config = dict(
    n_layer=10,
    experts_per_token=3,
    d_expert=128,
    d_shared_expert=0,
    activation='swiglu',
    moe_layers=[1, 2, 3, 4, 5, 6, 7, 8, 9],
    n_empty_slots=24,
    balance_bias=False,
    tie_embeddings=True,
    grad_clip=1.0,
    seq_len=512,
)
Below are experts of layer 4 (counted from 0) of a mixture-of-experts language model. Rows are named router (the router's row for the expert), gate (a neuron's input weights, with its number), up (a neuron's input weights, with its number) and show model dimensions 64-127. Each number is 200 + 30 x the weight over its row's rms, rounded and kept within 0 to 999.
After each expert's rows: a language model's description of what the expert responds to. This comes from a sample of Wikipedia text that the model never trained on.

# expert 28
router,183,219,217,142,178,203,239,216,178,199,153,172,193,259,218,238,179,238,207,151,157,208,214,189,227,189,194,157,179,177,248,200,195,159,195,211,224,224,209,201,225,234,192,237,172,195,244,148,158,188,174,212,179,217,207,242,204,176,193,253,180,188,256,228
gate0,195,149,186,211,227,188,218,214,189,139,161,178,237,226,171,168,173,233,213,139,157,224,167,254,178,197,183,166,180,195,212,203,172,209,245,251,143,166,214,219,186,184,236,175,169,212,178,244,201,186,254,205,223,219,173,209,184,190,145,193,142,174,210,213
up0,174,181,210,171,183,261,189,229,224,164,158,202,215,183,172,207,200,225,229,177,201,240,175,244,236,229,144,158,223,219,182,197,201,232,272,232,184,185,181,173,204,200,208,153,187,138,206,203,226,135,223,204,221,185,267,190,216,207,226,215,185,199,154,193
It responds to: Sports vocabulary. Sports nouns in athlete and team articles, such as team, season, Cup, match, yards, draws, often in headings and tables.

# expert 16
router,180,171,125,181,138,246,208,192,223,234,190,207,183,190,213,201,201,197,170,241,151,210,183,201,267,168,165,172,167,180,255,169,208,174,210,137,223,226,203,188,234,225,186,258,195,218,183,210,155,206,167,177,246,174,240,247,192,230,196,277,199,174,203,162
gate0,222,219,258,242,187,199,208,194,199,197,246,215,176,195,218,159,200,187,226,223,171,203,174,218,197,202,187,139,170,220,195,157,157,237,226,240,205,185,201,171,232,269,172,321,218,155,140,227,177,180,205,165,217,177,267,230,150,172,208,206,187,165,235,204
up0,159,189,218,192,170,182,186,179,234,207,189,200,180,168,183,155,196,208,151,243,158,216,236,210,198,191,218,139,228,214,240,192,159,265,246,199,198,215,223,156,236,218,279,208,253,202,148,189,134,186,214,211,192,162,250,272,188,195,141,217,187,215,192,166
It responds to: Infobox field labels. Field labels and list dashes in infobox-style key–value lists, before a colon, such as Industry, Time zone, Born, Coordinates, Phylum.

# expert 45
router,218,205,179,179,185,216,198,231,185,184,120,159,183,197,201,179,233,205,209,188,156,226,215,171,217,116,188,217,155,175,216,197,249,186,189,214,235,213,217,174,213,199,236,241,188,209,230,191,222,205,197,183,176,175,247,233,155,241,177,239,163,210,237,216
gate2,213,156,206,222,220,239,194,188,182,221,217,185,225,131,183,222,196,218,225,147,158,178,212,122,182,193,191,146,210,156,199,230,175,221,195,250,218,190,186,218,217,269,187,256,219,237,231,202,217,154,168,179,191,207,242,223,224,191,183,202,182,219,182,208
up2,197,185,185,206,215,193,229,170,219,223,195,204,217,224,170,223,193,184,266,176,242,196,186,232,170,166,213,153,229,210,239,243,184,254,177,215,207,202,202,219,253,181,180,182,223,141,164,159,230,191,168,160,182,185,188,169,200,143,197,143,203,258,199,238
It responds to: People role nouns. Occupation and relation nouns describing people in biographies and lists, such as director, player, writer, son, mathematician, photographer.

# expert 2
router,176,139,181,174,207,212,153,231,189,158,161,186,186,239,246,225,177,179,231,238,118,258,162,183,221,180,178,182,187,175,219,150,226,188,176,191,219,224,211,173,194,172,162,251,190,194,223,200,173,239,169,241,190,237,250,195,167,221,156,252,183,221,218,259
gate2,137,155,223,186,198,239,140,218,223,251,241,200,195,186,208,207,198,184,194,199,181,199,245,185,235,219,197,202,187,230,114,196,182,222,197,165,148,115,168,211,221,236,153,169,165,162,215,193,132,164,156,222,173,180,211,188,209,131,210,209,153,245,161,184
up2,291,147,235,224,244,179,202,206,187,192,202,238,216,183,267,184,223,219,188,195,209,205,129,191,184,219,150,203,269,224,139,209,208,208,235,197,213,255,181,176,202,194,196,229,198,199,185,234,222,232,260,226,225,234,121,183,178,223,194,246,164,231,188,231
It responds to: Institution name heads. Capitalized head nouns ending proper names of institutions and organizations, after words like National or State: University, Academy, Army, Council.

# expert 22
router,170,205,215,160,158,239,133,271,170,161,158,165,171,248,213,220,178,228,174,237,129,252,216,166,270,157,228,195,166,176,212,227,190,178,182,213,193,241,181,143,203,220,218,216,185,218,207,208,170,221,153,181,226,187,233,208,191,231,148,231,220,232,261,197
gate2,225,206,191,212,229,228,153,226,197,229,240,208,278,197,200,172,253,247,181,208,169,127,180,152,219,145,195,196,212,209,183,191,179,136,225,223,236,199,215,169,220,232,204,188,227,175,217,172,212,233,197,171,216,223,235,213,160,215,159,148,177,180,242,219
up2,221,219,104,221,186,221,187,240,227,180,196,231,256,200,176,181,196,165,176,162,214,195,194,143,217,180,166,191,203,208,140,197,194,206,160,207,232,189,207,162,151,286,179,189,221,169,206,225,195,183,173,207,196,119,185,250,251,186,239,224,176,232,207,199
It responds to: Common head nouns. Common nouns after the, a or his, naming places, groups or kin: city, town, family, club, company, brother.

# expert 31
router,149,201,185,157,191,227,208,247,209,147,182,175,250,179,200,220,175,251,210,151,183,236,210,207,218,159,165,195,210,166,184,202,236,197,186,223,240,224,149,174,207,203,163,232,180,178,168,200,160,227,206,247,212,176,231,227,141,215,166,217,203,251,207,201
gate7,189,177,223,201,253,224,186,213,196,211,239,192,217,226,218,198,163,196,195,204,164,211,193,186,143,168,210,235,191,141,144,263,224,154,187,179,233,171,238,192,177,194,165,229,155,184,178,189,138,198,191,218,210,188,227,220,181,177,150,206,128,249,180,191
up7,196,217,178,153,180,216,197,153,238,198,218,205,186,143,171,229,197,175,188,221,177,213,237,196,145,190,199,157,177,219,181,232,200,230,174,247,208,190,226,207,190,184,200,211,217,230,217,184,213,182,210,184,197,243,163,226,231,208,211,162,242,183,158,196
It responds to: Title words. Capitalized words inside titles of songs, albums, films and books, often after a quote mark or "The", such as You, Me, Love, What.

# expert 23
router,169,128,215,219,150,189,198,211,210,220,171,228,176,203,227,180,232,241,239,191,175,201,213,181,199,139,223,245,173,221,207,210,196,166,246,191,252,200,193,214,231,196,180,207,209,163,208,201,201,182,216,201,202,186,212,216,159,215,173,223,211,250,206,237
gate7,217,192,205,184,185,168,177,185,203,150,141,219,200,170,156,201,210,187,192,173,177,96,188,198,187,197,201,212,187,180,266,214,228,170,196,175,183,173,207,208,222,214,178,116,171,187,164,206,186,179,154,174,206,195,187,178,217,166,215,190,177,269,237,237
up7,236,163,208,186,228,211,196,188,229,197,187,220,177,182,218,157,187,210,217,208,195,219,267,171,206,170,201,230,202,249,192,198,225,227,219,214,193,214,140,211,199,218,234,148,207,197,208,198,161,177,167,164,176,223,184,213,176,189,210,149,168,230,196,128
It responds to: Heading and section breaks. Line breaks before headings, list items and table rows, plus the == / === heading markers and |---| table separator rows.